{
  "experts_per_token": 6,
  "n_kv_head": 1,
  "head_dim": 64,
  "vocab_size": 16384,
  "positions": "learned",
  "batch_tokens": 65536,
  "steps": 14438,
  "dataset": "wikipedia_en"
}
Below are experts of layer 9 (counted from 0) of a mixture-of-experts language model. Rows are named router (the router's row for the expert), gate (a neuron's input weights, with its number), up (a neuron's input weights, with its number) and show model dimensions 0-63. Each number is 500 + 50 x the weight over its row's rms, rounded and kept within 0 to 999. Numbers have three digits each.
After each expert's rows: "mostly gets" lists some tokens that are sent to it at least half of the time. This comes from a sample of Wikipedia text that the model never trained on.

# expert 45
router:467528438547391533511477517439567589458466526600502470503441537509524468502547436491586521508517430506567443506481528534476424464537478530442456596507440470536544507429519520537574527486496612
gate0:576519473528568465586580441543486506398448391578485610467472464561407497435541472476431465488513637461627479622505522425491514512506477470497543532403425501490533475431491355461531477512482482
up0:430409473460618473556485426479414478519468428514585532441519496487515504484562494379465507508599569506609500429534451527476582435375560428539450539516456395494552442427455503502442437544489473
gate1:505370379496502504485473470550468587439507566523408488541578574549488606596466476470529422522469477509549460435464453552591454511399485492467457436389534523458493525537475481469581446528487572
up1:554512532502461561490414419521459505533543505481493505534486527605558575449448523586443494535499638516529424531509459491503596512451505539518490504451645495434523556452509467492614509532602448
gate2:529498534537487566470549546458552581446538553503441485474501478556624515535554515489571478516410461540538526496600542508449407496514539495437521542533517451612505438463454555569547432490429560
up2:552489496483537556498449435426586541436455562501383575404508495534626565471435498460474552525453417521539432503569519564528535527528596492501474484539489472536482469479510526563460456473392498
gate3:512502472455469532510544494424514496501547543633543509524515522518533489500578445481552545488501506462479514543541519501531509426478570517452508514530637541546485563473521424446566430562567470
up3:513495483516455473491566438484491526456593513479529556537505519508494514519524529500479428540539486516491613591510449496442497583493495585504489455616564437532465609433492549493481442598518494
gate4:470479506560549501543569496517463451462477523451577495576490566470449557523434474477524480493501490552575531528482496463468543466467552560505491459587422408558432506514496489570450518462498537
up4:494526490546567509552606497563377430536514488422561476518450422540460527506475491492434438511509423511509517583490457381467600518502572499576509563486512495546519493555571499484523507498475511
gate5:487537579445526516455453466499405384449393516425494488452485572486403467458426554471469509470494615541607445546545467435500573515584457533496451472523407600452540419621463429572641502498516476
up5:572561465418480556433497522453438469513453546494553498508498524403434458596492493462502455482506544457504521526498427511454534434560510534505455539473432514486525520553558423499577548474488490
gate6:541669486393502470505512485468434573492489471470572472504392565512602547541546484497540551467490547470475523577468619534521485537518535494487415568530501528521522527471485417511512516559498496
up6:599584594431514429559478503470553558491396531466487546504396457424588605565539380529535533417489552454477478536467591490585439502433509565441445542438521538454473499483515471560575488529551547
mostly gets: "i ", "o ", "ia ", "u ", "k ", "ley "

# expert 26
router:483445463448427519448479544528465452537423459475513422499526432410486534507521478565403463552491519543477492468593477476510461578463432490434509395565444562574443539533495404528484535465452488
gate0:464528495527482557492471493537480486481529496492608500583517515427626566507497391444520418571512477526416476542460517466470516515468499634532543370518475527454550553539539508441427549442492400
up0:508463485535433537455518451517510450406523473479508472567484506485580479429504516466473458573526479506555507467485480488530464541492438583448494427416427520495492596547488480415466575435568477
gate1:494507568520511528534480478483483477432500545535469455539548418583545553478590523576456536571521539506571524473475478550524567437541612486479427495482492575504516502488453489522503433447466469
up1:420516488495611495490488467522498477474487565523439488543546464546436514464582593609482540518448573453515582528530487466538564453500522489433501511527509526587423549465475482482500553434565513
gate2:512474475373535483510514423515438552524498491508399477533468479528538415495533534463524551507371519505555466446443496456437467487404445627458553528535432507495521494497531556484429543534454475
up2:575458514537538468560419436464485522545506429455468512497419493495626494434470367373540597490422453389559513481470502488459444545533558498460461487517488496451463576546614499482440493442597557
gate3:546529472514587419522484509538542537531442519540514464454494456449450461554487483485491549550498464518483474477567535433520519504575462507482537481490416533417549465470485472456478462482461586
up3:627577515463525434497555515524610492520488537527542426532426490415435498579435468528496571539527454537520455521551522457537575507621465510536555517461416507400574476525486460473515476467420527
gate4:466453533492411514497459503454536465403510522610485448516473531529577465565579443535528446549562452564437389502486502544489546443474450411466403492547528367464545601530496495516568470526497475
up4:436546533484401447528579500447507461512508512542479454488545480559428471567569554538441504495521486491576454486498460570517556439451499453551541504493450396462489508443544411505455524513498537
gate5:533543457585504463534497535605564408500529521486447439571564516398505488507436590540516440564478389512482502460478512502525527453553581612494556508442468461495654420559505465499455392596440567
up5:568505524624487487506486551571484439510542532558496418543520530462425496450532529529521519539413494523480574479543573522567567530570568494478570505501504484450560430527456504599476396493523506
gate6:505555505438489484507482568532488612423459482466540441452551358461553550472489575518498441427469410452506484602582516508488397491524456515505388561552557477457472433396565487554562566456513441
up6:503513459472491519401462615596514500398394513542486495487538466413498469500550529484453494470574433494507520590525515494511557479528417458462431497588580493474540473481538520534517565475458524
mostly gets: "′", "°", "−", "–", "″", "(#"

# expert 33
router:445440485472552452523443457440540519479534548502480523494377436452450551525534459549470505476411521517450480409610548561540429498500491594487542493395607512459545564402500356578476561528563419
gate0:544508575372448509477503516502539410478544576430509524442463529503502559581523487406553577561556428516495438532517522522543398518458458467462521483446481458563496499462421515491456453438490431
up0:506520532301498499449511482515517422508493579500523462488429486520507587512460482428530554555549483490512479516503427503514464538485468533538480461502527534521476568511388562485549521467475497
gate1:513442545485467535556529469524501549540511484479524524447479526427581426470507515451499410543454495465368463349503526327521560530431568522522510570479510560467539563469425441538543580407530564
up1:493457468410441473479432537531476515495532532485548482494476426483562453440468576473489463509537574458422485437564463410538610526533518460611535451517511541484479487411477537521539557381585551
gate2:453510556505481416486439578503537500459496418527530498527479502550547512484494524471433514571449422502552515472471426486494508589486520539616565560531542454564508466452563418386487469440484487
up2:439499502523557456486472434526485480469468444526480511556439534525502561362428493586472543513486479423616440592477427540465467543522533508587573502484534519542528567435495527502540455432486544
gate3:531590472521533586504499556677464369487543526473555448535441553560556439525500457497545550536490453465540523430459578597481473459485437505553472491593548561497554412504468493407540474413509542
up3:434567540528586568525545419615446357537504515488587462548423575501542506426483410539540459480549452537521491466438580481503502449551445446478471515563437469474530456502508574473479475549510563
gate4:427588451517444506590508554541443447436520589448447517460439474490518435544495428424485521578543484501406514520563579492451474494491517449537538502536464433511467576390453439491503467540483522
up4:467589462533410458536497531579449428439551608489500427477454497494464478574513464464461524590561491538470505522542522468503477469501450542467426521523478493478443474347462496477557455507444532
gate5:458435612469450463459593475576545557448514575548442493491604479568490600533365480593501583496410546618440506453553484409431487463515446538561499521506513528494549464379406551380496469533458477
up5:464519599422434441498567500623585508448533574507519576530587542466464546581398487533493566501496495488510510428552506457450507540502496556557538572559547517472510462451373494417566512489477444
gate6:484488522605590509498554513442608570514444585455481531417488466537480492404475479442506411510497530431517446523458554543540509628563579564400400510452550461460525488512598533525521506506509583
up6:554461455441640515527551520438537571514414522442510488492618530530533510452491554547534411623532490434543501441501515559552473564540570516475523408535508540452499578455554504506475396475467472
mostly gets: "|", ".", ").", "_{", ";", "—; "

# expert 41
router:542436486456578476578458549460534609497467510534464509437403434548468585499611546602453451625388519497425474411540566463485460478530462519502527427506485507530544488589487416437498538465438492
gate0:561558498506643435410556419372489433433496496504548527485479500617552559508483467528530546484447505450474448522496546496483493465466539501522430527476464458541441399551556479515444517495459509
up0:600528517467543418414553458421466449459440410521534542559471493533560527550480537435451574454448490394529500503502508453433426567488552515455437514438470476571522459463491389516448478499470521
gate1:610514510538420605530499547490596529480427538504510486451384471514534538427460589423468555491458525514572534573459476535545511435440529520337565439506540435506560475508463468468436549453446465
up1:448569540521388550541443479437600393560465545567463474526514505534490502591569484509458458580546452447475564494440478523470498429476474531514527516549497531558513464495540477502396520465459440
gate2:459536538495543510448424492512382478460427505507583506513585562532567441479404519459600448477656470536550537553436506557531474540518471582362394503506539454441450491474508495530516454488445464
up2:527560525532496541480513454565531486479485499512657437518498420524546519537428524550565470401529398589467505533504495550580491485524460502578453474441577560404496461461547439449526526560468453
gate3:513473549574563459501532436511500453433528407537497520528552483516476527537473521573529503475487538573461463517476469483432445532473492516503429438446487471448451488598420385480549502461535506
up3:466489513470521501482602508539554483465501509438515469501567499483463558489421536537548525541528457468537518573558493486476430585558550463476442428468512393513455455476407437532531419483586561
gate4:482565521467531442590519474489442497556549441538493483416461463484480534532484548406445518533483468569517513546505507490545430546382467431485437576507463383514461400431547409514556403487474536
up4:504520498482451491605559522480439494486526506472466546453497498395465513555527477466460555511576453524546567372474498488463434590503443513475483501504458461552466484522534481471541460434521503
gate5:511525543547502512463501522466511415483458509436520539538460523564463524543465458470478469427516391452540437479566427580495514509477485450469431456519519498480445482575450502545520529499558498
up5:574473563549435509369533496576432479497517493395521559544400524499516469525509546453408535427522510483577522471534542500537628506373476558473464493457525542572462515578470473468510461609505494
gate6:495550516557494423559503471549421491503550533643499455558476556519474540480572489489550580532451480544596462477437598505495470498572506451394478443545466523526439594505503614402485415518521484
up6:593551592480491650557553440510455560503381484443515406462518510414595476517481477387585512534514485573496398490536535505440515486516554441500509525519469521457487521574533489466486575466517530
mostly gets: ": ", "): ", "= ", "″", "ENG ", "Born"

# expert 34
router:558501465499448558520470433459517556419590475500436588520467453457489538566491422528576458464428531443477421437507481518523404473414474572509476439470555468501514502509530541496541496488542546
gate0:568542561504474568515475480435486467500475572478522499517497459513538518509459483508524495509552464466501497519443456541647492511468469555368554500529523535556409589452534478547511495464508472
up0:512558440472456542535546577457379588514497526506505491533402513488450536491518518498547430520552506433509542504447466425545466453441448538423510384509512545530491536518482560549474500461448488
gate1:437533565479487562524446543527451478458546444494488473495605494530561399489514576447486524464469503451484526485505532572473509516409488480466514510432477438489483449541520482609502572448508579
up1:505521577483479543479418446499461483461372539471507471496489535423560376510466560486516471522430529455470472568446500466487427455578501458466516536495477517563458473529568436574526533597538554
gate2:474465522524585488486527546441531491524486410457410474564610438511446547467454494466407523492449406564499427469548536435432438603476425508434470533456486487497530431502485529554525460399506510
up2:446512506501536455468526511527530475518573433493533525496535402510412438499511474444576481446407513556521433399544466506494441498458485592466508528440475380492464445482407470438505498532569496
gate3:494496430519574370517492531629478491438447501483517467501441447458495427526468548459477516548402504505583496428486513533511467494457464529475527517452492625482509513483633500424539573496472441
up3:426483599515606462553537544614517493510471472441496532561453466517555476491478475484539544531475464568566520395525529547536501485452568497502476581454532623477482460478539513501546480441356469
gate4:560489453478498474508439366592466521491434576528572517434467545461486429443522440504455593438501578479475542474461490539495460464452458507563476585489558518437463482547602604507586512606528554
up4:492450546509454566540406562474387489485443497464589514573469444576526434488478538447559551529539459452474509545460479460502535453523539522484545533414537436503432519549540541545479537448606607
gate5:478473572520609376463648556569550577461526507474505476498515449536581579444494472497457471467439516482511471549539390505438545588491554481495511430519549511415529506484507488482517471450451468
up5:390492436525531504492550559537488516461521517479580512456498417595562585491449509552472569472447496494376466538466485423445568510460543469476432542490505509514500523496485443499476491552555570
gate6:482555446472503408435492484400498460507567517524453402437586430542531535528463455436399486483538466532570531502484585521670430435439530458467510523547420416506497576480409425474517449558485529
up6:585540548456512518457537522445478446556562457560498425513572399524551488556443467437491537433519485532513526444462548556501540446549599564386561506532425466499593545509467465497517540556473455
mostly gets: "David ", "James ", "Chris ", "Tom ", "Love ", "Yes "

# expert 13
router:480534527555455505499471513495521573465473533590518473541366441492513528520483412531498451560418538362513457475490534543450413488590507506467449572584416501519502516426539576544582561406518613
gate0:547451512472545489475423432572440472471577553469640434548518459467504527541472512514452451595496458530420544537516464441601438460501517502450528496512407506516411470508499544583482547482485491
up0:533527475500516572501505490491506442444540471506461496563502558470470629518534464439517477446481441448494415524458520520599496461522547546538456506513471532552541542471424564438494436449524451
gate1:423485571519554468544496537503461537484468519603433576482461453478501461497513491518543527557519435425448507480545492421508442450538472565520488579613555514500414411481461480576496513470398501
up1:489557534424537413496533554455481534555492516490470465566548474409533446444506546449501497523500485431429506511487456402564480488535431513480481487621529554562486451427480436597514442481444452
gate2:500390463483462438492539557440379479456482569481471467501543475499458507446509490518577471467531400589374558464512504461473470400495448585453432472475499505523409544480551458449439578529526535
up2:487396433501515509462548555432462468434596473531482561472483507574470538469427550505567464411432376615492425473477523455570477441507380567433494530420481538488424479545521503425517557526487544
gate3:587510511455541539480493430574468527516535448509597576474513529585514487509490518550482536439517543436540525505541475571501494430468431402466476534479454530424528497520437450518643447472467556
up3:471462524470517481418528519533470452452566555563508486485564463508473461414496554555548554497550441443477556472411478466583559501533401477468459551449541567446464563505504475515431447487474522
gate4:512535572531614412463487471523488555507439507543464523464458474496483397427510580437438620481493487493606584535554548469498558520454496458435552463515540535438564493448471474458552501451490504
up4:535527577505597444502586467541470488464427468470472563463452536446468397505463596500475604509537522553566484505508536534504515582450518446454539482491529505517547497476438406492511439467453473
gate5:475439525434501545556536596494451483454517552554541539514511426506502519416490493576496477495441424530499542491476556544495547531541471547613551504515603545474568432565499524529465536535469507
up5:526559586435520408477500512490540443474493551490524496532452525515442544475523496549519559458573469499581539484568479381443559558466536505499505552558487564518489551547479588499534565546454578
gate6:437532498548370518439547507605515494511544490557443477402495471502503509521399491394475505456565504521557487480473536513546515465476507503503470420524561438497548446589562505410428419539487519
up6:495486465564450423412473491608471462546540512542445523413569449462482524516454494426465466604573510525514441469486516583538546514448527577633527499518550481439615508585567606440478468560448452
mostly gets: "John ", "Mc", "USA ", "M ", "David ", "ai "